Weights of a small mixture-of-experts language model, trained from scratch on English Wikipedia.
Size: 14 layers, width 192, vocabulary 8192, 37.5M parameters.
Experts: 32 experts in each of 14 layers, 128 SwiGLU neurons an expert, 2 picks a token, a sigmoid router.
Training: a variant of Muon for the experts, 416M tokens, 6613 steps.
Below are experts of layer 10 (counted from 0) of a mixture-of-experts language model. Rows are named router (the router's row for the expert), gate (a neuron's input weights, with its number), up (a neuron's input weights, with its number) and show model dimensions 128-191. Each number is 128 + 24 x the weight over its row's rms, rounded and kept within 0 to 255.
After each expert's rows: "comes after" lists some tokens at least twice as common just before its tokens as in all text. This comes from a sample of Wikipedia text that the model never trained on. Tokens count by the router's weight.

# expert 29
router [114 119 133  88 170 102 132  98 113 143 155 114 133  69 177 106 119 127  79 103 112 128 155  97 110  94 120 101 124 112 132 127 140 109 128 145 117  82 135 156 137 144 151 145 138 152 125 169 133  79 155  97 133 112  96 115 102  78 166 142 146 127 115 148]
gate1 [183 154 152 121 115 148 165 106 156 126 165 166 137 129 114 161 141 156  92 125 129  85 124 110 124 144 156 124  76 129 141 157 135 162 152 156 155 136 114  99 120 171 137 138  92 122 100 124 188 154 154 136  96  95  87 135 167 135 102 137 146 127 114 125]
up1 [156 106 119  92 114 123 129 161 136 102 132 139 122 147 136 141 121 156 101 163 126 132 101 169 101 111 162 149 143 127  76 129 121 168 101  81 134 140 106 109 120 138 145 162  81 130 146 108  95 127 119 113 139  97 137 159 118 122 148 155 122  79 145 103]
gate2 [110 152 129 115 150  92 126 103 157 139 115 127 138 126 115 143 128 137 101 136 131 162 150  94 127 112 105  66 149  90  88 126  98 156 135 109 107 146 150  74 127 144  91 115 124  93 165 146 147 119 153 136 168  80 136 140 118 116 159 151 153  96 141 140]
up2 [136 119 156 110  96 153 161 144 107 174 100 109 123 126 105 140 135 138  66 118 130 124 176 114 101 130 104 127 136 146 138 110 156 128 109  92 134 109 136 142  94 125  81 146 144 124 147 117 129 156 164 156 154 169 145 118 104 109 147 131 148 129  60  67]
gate3 [143 128 124  86 133 138 113 164 153 128 148 142 120 129 143 123 175 146 151  93 152 160 115 120 137 122  83  86 130 104 125 119 119 126 203 147 127 116 148 132 132 153 145 124 150 116  95 132 118 139 126 106 106 157 130 144 125 142 115  81 114 129 138 157]
up3 [ 94 117 140 131 127 133 167 155 127  90 146 130 126 148  99 124 112 111 142 146 138 179 113 162 128 149 154 141  42 125 144 121 204 132 156  80 114  94 107 167 109 140 107 124 123 132 144 119  96 122 149 135 129 135 147 130 106 120  82 119 136 151 155 142]
comes after: "the ", "of ", "and ", "a ", "for ", "in "

# expert 7
router [137 147 183  77 148 107  92 129 145  92 121 113 133 141 161 125  89 123 106 125 143 139 126 154 142 102 141 139 104 101 129  76 109 136 145 157 128 120 140 146  90 157 162 133 171 138 124  98 144 123 134 108 125 115 149 131 107 140 141 102 147 131 142 111]
gate3 [128 156 127 133 199 128 108 130 124  88 160 117 148 155 133 140  71 117 145 119 146 115 120 162 118 120 140 125 107 134 122 101 131  85 141  99 113 115 139 105  94 112  98 115 118 140 140 128 138  95 156 115 144 154 112 105 106 128 157 129 105 129 143 114]
up3 [118 150 151 126 138 113 115 137  95  73 151 147 159 125 121 124  99  90 152  91 138 178 125 101 100 140 153  75 116 146  95 141 108  99 125 161 130 119 162  80 101  97 103  90 113 133 108 110 116 137 145 153 112  79 116 127 169 113 145 114 112 120 106  93]
gate4 [111 166 123 145 112 121 131 139 193 135 141 131 187 113 139 112 144 121 112 126 155 156 137 110 126  91 151 133 102 121 148 147 157 124 143 178 132  93 132 145  79 100 142 128 122 159 120 115  89  93 164 129 121 117 126 156 117 110 143  99 146  87 130  73]
up4 [ 94 167 134 112 128  78 129 147 108 140 133 152 158 103 129 102 126 134 101 131 141 101  93 149 106 142 136 119 116 147 126  94 105 172 101 149 162 163 102 117 145 117 123 125 124 146  86 130 120 145 142 150 138 105 158 123 154 135 164 105 116 150 135 123]
gate5 [107 111 155  99 129 108 127 153 116 111 146 128 146 124 159 137 147 128 104 103 136 120 113 143 151 140 141 118 138 162  89 114 117 127 122 147  76 100 136 122  96  76 141 169  90 152 155 161 106 130 135 152 145 166 128 174 116 116 119  76  80 143 168 162]
up5 [118 144 110 109 161 102 132 136 113 157  68  94 158 141 170 173 136 150 120 151 181 160 148  91 137 113 105 108 136 156 120  93 101 118 136 162 130  77 107 109 104 118 144 111 134 137 141 172 133  97  81 129 144 124 137 177 130 103 109 114 113 148 150 129]
comes after: "| ", ".", "% ", "|", " ", "″"

# expert 8
router [116 126 139 125 161 104 120 128 164 109 149 118 149 151 158 109 144 144  99 106 132 143 159 126 142 137 127 101 114  77 174 110 121 121  99 130 132 111 159 126 103 144 112 137 143 150 119 150  91 123 123 126 118  80 113 102  94  97 147 140 135 132 124 141]
gate1 [128 114 118 164 113 140 112 112 145 113 158 117 107 133 143 106 121 157  81  82 168 102 125 127 125 119 123 141 155 140 159 144 136  96  99 100 139 106 166 142 107 113  88 126 126 161 168 169 127 103 101 144 185 101 166 162 117 119 163 132 126 124 156 163]
up1 [111 193 114 125 120 167  89  86  85 126 129 135 153 103 101 102 140 157  97  88 151 125 149 126 165 149 109 100 114 131  68  96 135  95 126 121 137 113 104 106 129 138 123 127 123 102 141 129 144 124 115 133 146 112 104 167  89  82 121 113 133 100  92 141]
gate2 [145 144 141 119 157  82 139  95 111 107 144 118 157 139 115 110 184 131  69 162 132 134 127 146 140 106 160 134 102 148 144  92 164 155 108 118 148 146 112 135 118 162 120 156 123 103 104 104 150 138 148 150 112 161 123 106 120 154 146 145 144 108 166 144]
up2 [105 129 116 133 161 119 115 122 120 107 136  76 159 136 121  91 101 155  99 153 153 167 109 124 118 181 106 111 108 155 111 119 141 136  99 132 169 129 100 121 144 134 108 107 122 139 126 115  86 131 138 149 158 155 108 138 131 127 160 103 162  98 164 105]
gate3 [ 99 126 133 125 103 135 154 141 118  49  94 114 101 130 134 123 138 157 123 117 116 172 118 143  99 118 134 147  60 130 108 130 135 127 143 109 152 126 110 102 142 116 116 117 205  99 144 134 117 103 137 131 124 119 137 136 112  82  85 115 106 175 138 144]
up3 [138 181 153 171 128 169 149 161  96 133 138 101 100 145 158 117 182 121 142 155 115 125 123 127 114 167 110 114 116 122 157 129 119 121 152  91 162 102 103 103 137 129 135 120 148  70 141 109 140  87 123 120 121 118 133 135  66  99 105 137 119 156 146 177]
comes after: "the ", "a ", "The ", "s ", "and ", "his "

# expert 3
router [119 156 123 110 130 119 124 106 169 118 163 137 159  90 134 133 152  99  99 119 112 132 135 154 101 129  99 116 119 103 133 124 131 124 121 158 102  46 119 140 108 162 152 136 144 152  83 161  98 137 118 122 148 134  96 132  91 110 139 138 144 107 116 103]
gate1 [120 137 134 144 150  60 151 132 134 130 111 142  97  93 129  99 142 112  92 134 146  82 137 129 111 120 144 128 124 127 110 170  60 123 148 151 124 118 117 121 136 155  92 128 152 120 138 146 127 137 111 135  97 169 159 167 128 176 169 128 165 138 115 132]
up1 [137 102 134 135 100 127  91 145 169  87 144 109  98 141 126 172 126 138 138 115 162 156 111 118 149 137 121  98 102  88 111 104 151 133 100 143  98 138 142 124 107 100 152 107 105 135 117  92  86 150 140 145 124  96  99 114 118  93 108 146 120 132 149 152]
gate2 [104 153  99 151 114 102 139 109  82 150 179 151 150 103 176 108 151 140 121 128  79 134 158 116 118 106 130 132 100 114 154 124 128 159 114  87 141 128 143 125 137 161 114 156 169 114 119 107 127 120 116 119 119 122 156 115 142 171 118 134  97 135 107 100]
up2 [146  86 125 137 182 143 132  94 111 140 137 111 131  87 131 183 131 102 141 121  76 133 135  98 104 104 155 115 149 183 144 120 145 110 115 135 116 181 157 168  80 126 114 149 130 134 109 183 120 110 137 131  95 149 118 145 146 115 156 111 139 123 117 105]
gate3 [160 141 115 139 132 113 109 131 118 125 159 136 130 112 120 139 124 156  88 100 132 154  97 127 130 148 116 116 112 120 131 139  74 126 129  85 113  92  88  71 100 104 123 141 147 138 157 116 130 119 158 154 110 123 138 141 114 137 115 145 113 119 153 156]
up3 [121 135 120  93 118 184 169 114 120 141 129 176 145 103 120 128  86 139 113 135  92 108 137 158 146 111 102  99 122 142 166  99 166 106 133 174 193 110 144 122  95 107 104  80 117 128 138  91 121  69 127 106 153 106  84 151 116 136 133 169 116 144 100 142]
comes after: "of ", ". ", "in ", "to ", "the ", ", "

# expert 23
router [108 137 132 108  91 106 131 105 150 157 145 140 110  85 182 150 155 162 129 117 143 147 176 114 100 132 124  93 110 111  98 101  88 133  81 131 156 144  96 155 147 146 120 175 108 162 129 119 106 149 129 151 137 112 121 157 116 117 166 167 137 111 131  98]
gate5 [104 119 121 146 129 152 114 135 133 178 147 149 121  73 157 156 132 121 112 137 156 101 103 120 134 149 117 145 102 111  99 124 179 128  95 143 153 107 132 182 114 172 111 139  80 156 135 135 109 116 143 124 133 142 115 188 141 139 174 101 119 146 113  97]
up5 [111 116 113 112 147 138 138 110 131  96 142 109 117 117 126 125 116 115 131 135 103 169 125 123 134 167 120  59 143 103 149 152 114 138 132 142 121 153 118 110 139 132 128  85 121 148 136 146  92 149 106 169 117 112  89 115 156 107 102 145 162  82 122  97]
gate6 [111 163 102 115 117  81  91 132 118 116  98 167  85 150 153 117 138 156 149 156 150 164 129 166 149 142 158 105 159  99  97 106 125 103 122 119  98 142 142 166 134 147 163 165 144 106 143 150  84 155 146 152 153 123 122 165 149 167 108 176 125 136  97 152]
up6 [ 88  58 105 139 132 110 123 134 142 123  72 160  78 141 125 166 158 150 140 100 111 136 115 129 104 121 110 155 136 128  74 135 184 131 154 132 147 117 155  82 117 176 173  98 128 158 108 150 119  70 136 105 152 168 101  92 108 110 126 110 132 166 163 169]
gate7 [138  78 128 135 152 106 146  78 154 119 154 101 156  87 167 155 141 156 108 109 165 150 134 118 104 114 139  97 125 150 110 152 147  97 163 139 154  97 170 134 137 128 133 139 146 167 128 111 132 106 103  99 134  88 149 113 111 118 129 139 129 164 118 130]
up7 [142 132  86  89  86 104 128 147 151  87 149 124  92 140 126 149  96 113 118 154 109 115 126 147 131 114 124  90 102 119 140 154  75  83 129 165 155 167 143 106 108 112 135 143  82  88 121 142 122 123 137 123 138 148 109 112  89 106 125 156 137  85  87  98]
comes after: "in ", "0 ", "(", "–", ", ", "In "

# expert 4
router [ 95 103 140 136 130 133 133 135 170 173 119 130 175 105 146 123 132 109 100  89 103 110 111 132 109 107 111  82 137 124 144 158 138 116 126 174 132 109 108 131  94 133 113 162  97 107 121 108 140 140 125 119 135  83 159 125 110  89 140 118 170 115 154 121]
gate6 [128  81 141 101 138 152 104 125 118 100  93  96 106 111  96 153 110 136 127 144 151 128 136 130 134 100 112  94 130 121 128 128 143 130 164 187 124  99 134 171 110 113 129 163 145  97 137 115 119 122 104 137 122  93 136 124 129  98 165 147 164 150 188 110]
up6 [150  94 122 122 135 135 146 120 117 150 109 143 118 137 159 103 159 106 127 101 138 150 107 122 120 114 117 121 142 133 114 138 171 104 127 128 121 149 177 136 103 121 158  60 156 109  94 106 165 113 160 102 126 139 131  94 143 115  94  94 150 100 123 114]
gate7 [156 107 125 144 139 180  93 104 111 133 137 120 121 133 119 145  98 183 125 111 122 119 157 175  89 180 133 120 119  79  84 110 105 107 149 140 105 166  65 152 112 162 154 128 109 123 132 113  98 172 110 110 104 129 117 124 139 132  72 116 145 147 128 108]
up7 [103 130  96 128 125 127 145 166 130 138 105 118  92 138  85 151 110 117 166  81  78 146  90  87 161  94 128 167  94 120 111 108  81 151 122 145 142 147 158 137 111 126 106  77 178 126 138 110 126 147 143 136 128 113 142 115 106 122 147 105 133 130 158 126]
gate8 [130 122 157 159 156 146 112 110 170 134 100 122 124 142 132 151 115 120 113 164  87 103 113 137 130  94 129 138 118 142 155 157 130  98 112 101 139 109 118 172 134 151 127 110  73 162 145 100 147 100 127 170 149 133  95 136 120 119 126 142 132 124 125 155]
up8 [115  87 137 129 164 146 111 194 133 134 123 120 145 126 152 153 132 119 110 129 131 104 121 149 120 157 120 172  91 124 133 113 101  77 110 122 135  83 158 182 123 129 150  93 122 123 147 100 164 115 137 129 122 147 123 108 133 134 171  99 155 150 111 122]
comes after: "\n", ".", "\n\n", "|", "1", "2"

# expert 1
router [ 99 112 156 147 135 126 120 107 168 129 164 148 152 147 143 137 123 125 134 125  84 115 166  86 134 126 135  73 126 111 119 149 151 136 121 163 129 132 138 118 101 132 144 192 160 121  97 104  87 120 177 128 165 108 125 111 132 110 133 109 123 101 125 146]
gate5 [147 124 140  98 121 109  73 102 124 171 172 119 114 161 157  85 138 141 160 149 122  96 123 114 126 157 153 149 131 142 150 117 137 182 150 157 151 180 156 109 129 119 188 120 149 123  94 147 137 142 152 155 144 135 132 157 101 134 105 167 141  98  86 121]
up5 [120 106 126 147 148 116 130 126 110 138 119 127 191 137 151 117 105 162 158 117 124 102 146  98 122 135 177 153 103 149 139 141 103 143 125 126 161 164 144  92 136 168 156 127 146  92 143 119  97 176 144 140 156 122 126 131 132 113 108 120 115 110 100 118]
gate6 [138  95 114 148 129 120 143 136 136 114 156 157 111 149 105 135 150 148  77 125 154 161 158 147 125 165  86 123 123 163  90 163 130 159 183 145 145  85 121 165 102 186 147 121 160 128 151 130 146 151 135 105 162 140 144  76 107 103  91 102  95  92 159 150]
up6 [151 160 125 134 133 100 111 112 105 164 130 193 148 129 151 134 126 102  95 111 136 134 153 113 147 103 130 154  89 105  98 109 136 130 128 101  87 100 138 141 105 184 113 128 144 131 143 123 122 111 173 123 142 147 170 114 190  98  95 136 132 110 159  81]
gate7 [116 130  92 126 144  92 123 127 138 115 149 140 114 127 133 134 126 132 136 100  37  95 153  93 116 109 161 131 152 152 132 138 136 128 131 110 107  95 115 106  95 143 124 130 149  90  97 143  90 152 165 132 111  93 122 135 134 158 182 114 138 157 142 131]
up7 [124 133 138 157 112 152 120 139 127 120 124 170 140 170 114 149  86 148 128 175 201 162 121 152 115 138 112 136 155 144 159  71 121 133 131 154 153 138  86 151 134 157 158 106 101 140 138 106 144 109 109 102 155 109 129 171  89 102  58 116 148 145 135 120]
comes after: " ", ") ", "0 ", "1 ", "2 ", "3 "

# expert 19
router [102 124 146 130 173 101 117  57 141 100 136 132 157 119 143 120 157 116 113 136 125 149 138 126 138 111 131 134 102 140 139 146 119 109 105 112 129 144 173 106 126 122 144 138 150 182 122 134  74 138 131 136 112 103  92 171  39  98 147 109 158 111 145  72]
gate2 [139 119 118 111 150  99 136 154 117  98 130 116 167  93 114 171  74 153  74 132 125 136 118 108  91 163  73 124 140 157 136 114 138 100 147 144 122 158 150 149 105 135 161  90 150  92 113 117 113 115 147 108 107 158 135 131 137  81 110 137 148 124 148 108]
up2 [139 122 140 105 116 171 182 101 122 122 121  81  88 111 130 129 154 141 105 137  31 140 102 122 112  91 131  87 138 130 118 136 142 128 127 129  41 149 111 136 123 131 111 102 142 118 131 115  94 123 111 139 161 130 139 140 137  77 121  93 149 116 122 100]
gate3 [ 93  95 139 116 129 104 130 108 133 135 155  86 165 139 132 117 147 138 102 110 129 142 136 142  98  73 163 145 117 111 161 127 136 110  91 120 127 169 165 130 117 103  96 103 139 158 105  98 129 121 130 134 108 146 104 129 107 147 120  94 165 101 143  99]
up3 [133 132 111 115 153 191 132 166 138  75 175 131 183  87  97 128 124 114 158 103 129 138 149 151 129 125 149 145 126 155 102 129 120 135 158 155 137 141 117 147 123 137 135 170 148 155 144  77 120 147 118 126 137  93 132 120 138 115  69 140 128  83 126 142]
gate4 [102 103 146 171  72 121 137 143 149 155 127 131 171 159 108 133 106 112 150 176  94 136 154 110 137 117 137 107 136 143 102 166  70 143 161 154 135 143 131  77 181 153 116 139 131 113 152 108 134 123 148 129 108 146 142 158 151 108 146  67 124 132 103 158]
up4 [143 158  91 115 137 143 158 130 150 150 133 121 149  79 127 115 130 117  98 107 113  84 112 127 135 123 122  95 103  87 157  98 142 106 118  91  94 130  94 131 135 143  67 133  71 134 143 111 115 124 128 109 160 163 121 160 132 142 163 129 111 137 127 103]
comes after: "- ", ": ", "(", "by", "• ", "Born"

# expert 18
router [111  92 136 134 146 115 124 120 169 135 131 162 141 157 166 124 150 123 114 148 139 148 107 156 115 130 109  90 108  95 115 112 117 146 144 160 167 118 117 108 150 155 129 138 157 128  96 133 120 150 129 147 154 125 127 120 105 112  94 114 129  86 127  88]
gate22 [179 122 113 138 127 124 133  87 138 106 141 129 137 145  77 115 116 137 132 131 125 177 119 109 125  89  93  53 127 142  90 113 136 138 132 159 118 137 124 109  93 126 119 128 160 142 120 102 102 149 142 123 118 150 115 132 109 105 144  92 102 140 103  62]
up22 [ 92 163 145 121 120 119 130 120  95 129 130 114 130 166 130 125 117  73 125 118 120 113 104 152 136 130 104 183 105 116 134 153 102 100  85  97 128 177 123 122 164 112 142 119 158 148 193 120 129 123 117 118 123  75 129 101 149 125  97 125 162 179 129 152]
gate23 [ 75 127 117 129 136 136 137 100 121 116  95  92 120 144 120  97 139 125 146 174 118  89 142 142 173 131 109 116 101 134 191 113 141 141 132 140 156 166 133 155  98 168 136 107 136 167 135 136  96 117 160 175 143 130 108 157  80 119 119  91  79 116 108 112]
up23 [127 144 156 108 140 108  91 120 139 146 156  87 132 147 119 104 139 144 116 155 112 145 115  95 141 143 127 159  97 103 134 125 154 142  84 134 105 115  92 109 112 160 121 131  53 111 142 124 138 106 122 127 126 138 140 111 151 134 150 122  81 126  77 158]
gate24 [116 127 104 116 125 109 113  93 152  95 141 108 114 135 156 117 127 109 135  90 125  99 112 156 169  89 111 135 117 108 127 132 129 117 118 126 140 144 109 102 135 154 130 102 160 132  83 146 129 128 124 126 129 109 147 124 146 164 129  69  89 129 131  92]
up24 [136 162 135 193 142 133 116 128 135 148 117 140 141 126 131  73 142 124 145 105 131 112  87 107 145  72 172 104 110 133  97 118 141 170 121 138 163 146  77 108 127 173 121 111 106 100  96 128 153 112 114 139 107 144 127 135 148 112 119 130 155 124 124 133]
comes after: "to ", "was ", ". ", "and ", "is ", "were "

# expert 31
router [102 113 120  90 120 123 139  87 160 129 147 124 148 101 140 116 169  96  99 124 136 148 123 148 111 105 111  97 125 119 144 123 103 114  98 127 110 140 122 143 126 139 137 131 180 152 141 133 101 113 141 121 116 122 120 126  82 105 135 155 158  99 142 115]
gate6 [126 122 143 113  85  95  99 160 133 144 125  81 105 130 110 139 138 113 162 153 158 171 123 173 100 139 140 106  83  76 113 165 126 121 130 162 130 152 120  72 103 155 135  82 136  98 149 160 136 104 185 155 165 138 134 109 120 125 114 140 126  98 136 138]
up6 [111  98  94 145 133 143 133 124 142 152 113 166 108 112 126 108 127 133 111 111  88 116 161  71 150 139 141 134 112 131 153 141 159 108 146 155 125  95  82 123 160 117 128 122 106 162 130 156 121 130 100 145 159 123 126 131 126 123 159  91 109 134  86 160]
gate7 [ 93 101  95 119 146 121 108 113 133  90 134 119 125  94 124 145 108 127 140 147 149 129 120 126  83 119  94 145 159 122 139 105  89  94 108 118 153 172  88 153 125 123 130  95 138 126 156 144 123 141 109 138 128 141 154 117 106 116 171 157 157 127 123 137]
up7 [117 153 126 118 152 127 109 126 140 114 158 103 153 137 165 164  72 151 150 130 110 131 137 143  97 133  87 129 121 135 164 149 123 141  88 114 139 127  87 132 130  97 128 131 137 108 117 138 110 131 116 110 117 152 127 129 136 115  83 139 154 110 113 121]
gate8 [131 119 119 131 119 126 130 111 178  95 153 124 135 114 115 106 137 139 103 109 104 125 139 133 106  82  90  94 104 125  61 133 114 139 146 104  68 137 135 104 134 147 116 134 161 138 116 100 128 120 132 124 121 160 154 110 126 106 156 140 145 143 111 128]
up8 [118 135 169 112 111 147  86 164 108 119 122 145 133 103 176 151 115 141 144 153 108 163 134  83 150 166  93 149 149 114 138 149 160 111 157 107 154 101 121 104 105 111 153 142 128  96 133 176 128 169 126 134 140  89 150 121 137 159 154 128  91 171 158 136]
comes after: "\n", "|", ")", " ", ".", "4"

# expert 20
router [ 89 135 110 104 172  97 144 126 132 117 122 131 127  88 196  97 114 134 123  88 147 136 140 148 126 122 149 113  99 122 107  90 138 133 113 157 170 113 120 120 118 149 133 163 139 154  65  99  79 142 150 104 118 104 134 137 118  98 137 117 141 117 164 126]
gate6 [122 146 104 132 138 111 105 156 104 148 119 146 135 117 116 122 139 111 125 115 158 114 152  90 126 161 137  73 148 143 120 125  97 104  85 129 133 121  81 122 124 124 141 173 121 129 130 116 134 124 150 122  90 125 182 160 116 115 156 106 113 134 175 112]
up6 [134 100 164 147 120 158 119 133 120 116 150 118 138 137 107 132 159 135 123 129  98 111 130 144 154 147  76 145 142 103 145 151 151 102 126 126 116 164 155 140 111  99 120  91 136 172 150 130 142 118 117 185 100 137 140 163 151 112 132 166  89  81 107 140]
gate7 [ 92 133 128 123 131 183 140 122 145 154 101 143 122 127 111 123 118 159 120 113 121  81 148 142 120 185 137 151 100 104 169 145 160  52 111  92 120 155 180  90 127 123 130 133 116 122 107 113 117 136 132 118 135 143 116 106 118 124 121 154 112 159 115 150]
up7 [ 86 167 152 141 175 114 163 120 175 148 108 144 151 114 110 103  93 125 136  89  84 110 108 169 154 168 138 187 150  93 186 155 120 136 101  97 126  98 175 100 104 105 154 145 128 107 117  88 123 143 143 122 121 138 150 124 111 107 128 143 108 135 125 160]
gate8 [135 165 127  86 127 124 166 146 137 126 114 164 102 144 122 122 108 127 144 149 119 113 125  91 167 154 118 172 116 133  98 141 114 137 121 138 118 115 139 119  80 143 162 124 141 115  92 122 121 114 150 113 111  95 153 134 111 131 126 130 143 128 168 102]
up8 [121 150 141 129 162 168  99  95 144  94 137 126 130 112 110  85 141 139 101 113 153 145 173 115 130 118 139 135 157  97  91 143 123 107 127 129 116 107 162 161 105 139 128 101 118 121 171 103 135 162 184  97 127 151 129 130 159 156 134 157 152 147 135 129]
comes after: "| ", ",", ".", "(", "; ", "–"

# expert 9
router [145 125 112 104 171 136 108  86 137  97 116 159 127 140 139 107 157 124 103 100 135 124 142 155 108 130 114 114  91 134 142 116 137 108 134 199 157 128 132 120 136 129 142 151 147 157  98 123 116 128 138 156 109 132 126 114 100 118 163 139 136 117 151 141]
gate5 [110 127 130  73  98 112 138 108 128 130 126 129 134 113 123 137 132 135 131 139 127 143 143 144 115 127  95 102 163 147  99 122 119 150 136 151  94 128 100 146 129 162 204 145  68 129 161 127 120 161 104 132 129 107 123 110 126 142 184 137 141 111 117 158]
up5 [122 117 110 121 100  90 112 116 123 113 135 106 101  77 135 173 102 161 104 134 112 147 117 129 146 130 117 126 128 137  69  52 130 139 143 109 131 123 105 157 172  96 130 115 140 138 157 162 111 103 144 138 103 122 144 101 141 161 155  96 102 135 101 122]
gate6 [150 103 102 127 117 111 116 131 145 148 161 121 124 133  99 125 135 123 139  70 106 129 111 112 132 133 100 140  88 118  93 130  99 118 113 109 125 121 115 127 133  99 146 130 101 139  83  94 152 104 119 165 122 108 152  92 144 128 122 110 133 126 128 193]
up6 [111 161 134  83 115 152  91 172 127 162 156 105 116 131 110 188 130 131 132 122 147 109 113 117 162 153  72 123 118 138 154 147  76 119 122 124 132 160 155 130 127 143  94 120 150  95 101 148  96 126 127 124  94 116 137 119 157 140 190 114  96 124 145 124]
gate7 [147  89 128 117 202 143 130 110 119 175 170 123 129 110 121 129 141 106 106  93 119 131 127 151 115 114 137 143 104  72 135 132 128 137 149 124 128 124 131 121 115  81 153 147 152 161 134 119  63 100 107 141 124  91 151 129 107 102 128 153  86  72 130 114]
up7 [135 194 126 137  82 124 125 156 172 126  89 128 107 126 119 138  87 115 128 178 163 149  88 138 177  74 113 166 138 130 133 106 145 143 116 130 124 158 136 133  75 118 132 102 114 102 127 117 114 104 129  86 122 185 124 157 174 195 145 145 142 114 110 148]
comes after: "'", "a ", "is ", "as ", "of ", "with "

# expert 11
router [103 109 136 124 130  90 113 126 182 111 116 115 149 122 168  92 143 141  92 127 127 137 126 128 124 137  99  67 133 100 101 102 125  99 123 141 130 108 129 144  91 145 139 158 157 118  86 136 116 145 168 120  94 110 147 108 102 119 129 122 154 105 183 117]
gate3 [124 134 100 132 134 130  69 126 143 108  81 113 146 115 137 116 135 144 114 117 164 137 126 106 113 130 101 130 118 109 153 110  97  79 134  81 180 140 143 140  70 132 153 107 150 133 127 103 125 166 133  81 146 112  84 130 110 102 120 124 131 174 140 128]
up3 [ 91  97 152  88 143 102 131 135 136 170 150 120 110  94 118  92 126 128 144 129 130  85 134 129 142 120  97 142 142  96 123  87 143 116 106 117 135 108 104 102  97 131 115 110 159  87 107 126 117  97 165 111 148  83 131 109 171 121  90 107 131 139 150 127]
gate4 [156  58 136 127 111 120 147 146 170 183  96 157 141 120 136 121 143 106 130 142 144 127 150 140  66 154 119 108 125 124 153 133 127 128 141 139 129 119 135  81 113 110 164 148 143 149  68 128 110 104 107 116 113 128 102 128 150 158 115 125 167 130 113  96]
up4 [126  97 119 113 147 116 118 125  88 171 130 161 151 134 102 143 144 146 133 134 154 137 133 137 146 135 134 149 128 130 143 159 104 135 162 140 120 104 183 132 108 113 121 163  94 172 111 128 143  92 141 119 129 125 112 126  88 168 129 127 173 127 146  74]
gate5 [151 110 144 110 132 114 108 150 129 133 138 162 151 123 146 153 107 140 112 151 105 156 116 139 179  77 184 132 127 125 116 110 150 132  95 124 130 137 152 136 109 111 148 133 155  90 174 134 151 117 103 130 159 100 156 128 114 139 147 118 142 130 135 115]
up5 [174 133 128 140  99 101 107 131 105 113 108 106 166  90 157 131 103 141 135 120 125 148 122  70 130 141  93 105 120 142  89 142  94 124 129 107 118  66 151 148 111 123 174 119 139 108 120 130 134 115 162  74 142 180 108 115 135 169 154 129 135 124 131 174]
comes after: "| ", "- ", ": ", "; ", "\n\n", "("

# expert 16
router [138 175 107 111 149 103  88 119 155 113 154 112 126 122 172 122 176 123 118 106 109 136 160 130 125 113 125 103  56 129 161 123 119 115 136 180 139 139 161 126 127 188 141 138 139 128 119 125 109 131 150 150 146 120  77  94 117  83 135 148 145 104  95 119]
gate3 [105 153 156  90 120 134  87 143 148  94 125 120 118 142 144 163 130 137 146 156 100 145 129 109 129 136 110 123 106 123  95  92  90 117 127 136  74 147 142 133  78 146 148 114 126 130 141 150 121 120 144 153 157 150 104 119 144 104 125 128 159 136  99 129]
up3 [ 79 108 126  89  81 154 124 136 119  82 136 159 150 123 106 150 134  99 119 136 104 125 151 144 154 148 156 115 108 112 127 132 128  77 143 136 143 110 167 115 150 174 193 152 123 118 115 163  60 125 127 162 148 156  99 150 145 128 153 175 104 134 115  74]
gate4 [141 147  93  88  89 158 111  98 181 118 158 125  91 125 103 112 149 103 115 107  94 189 103 149 128 147  71 111  90 107 125 147 122 122 116 137 127 132 107 121 123 118 130 135 112 133 120 154 135 124 167 118 113  94 118 136 104 110  97 139 103 152 173 130]
up4 [128 118 141 102 133 165 138 149 115 119 169 139 136  96 137 149 109  94  94 123 117 101 168 146 125 140  99 150 128 116 128  94 152 122 134 117 161 106 134 152 143 118 119 153 140 103 106 177 111  80 146 117 122 117 144 143 102  67 123 135  97 115 133 139]
gate5 [135 121  97 160 125 128 111 109 133  93 122 114 105 131  98 139 127 168 177 116 117 135 106 120 102 104 127 128 158 152  89 135 115 117 127 105 165 167 104 147  94 140 124 144 125 187 128 122 167 111 133 138  92 102  69 112 122 149 126  73 118 108 143 146]
up5 [124 126 109 126 112 100 152 125 111 126 136  91  95  76 121 168 132 136 123 137 138 127 124  79 138 137 103  97 160 141 139 136  89 180 123 151 144 114 140 148 110  94  86 152  85 140 169 124 136 136 120  89 142 165 142 128 182 142 146 103 127 125 168 132]
comes after: "==", "\n\n", ".", "\n", "===", "="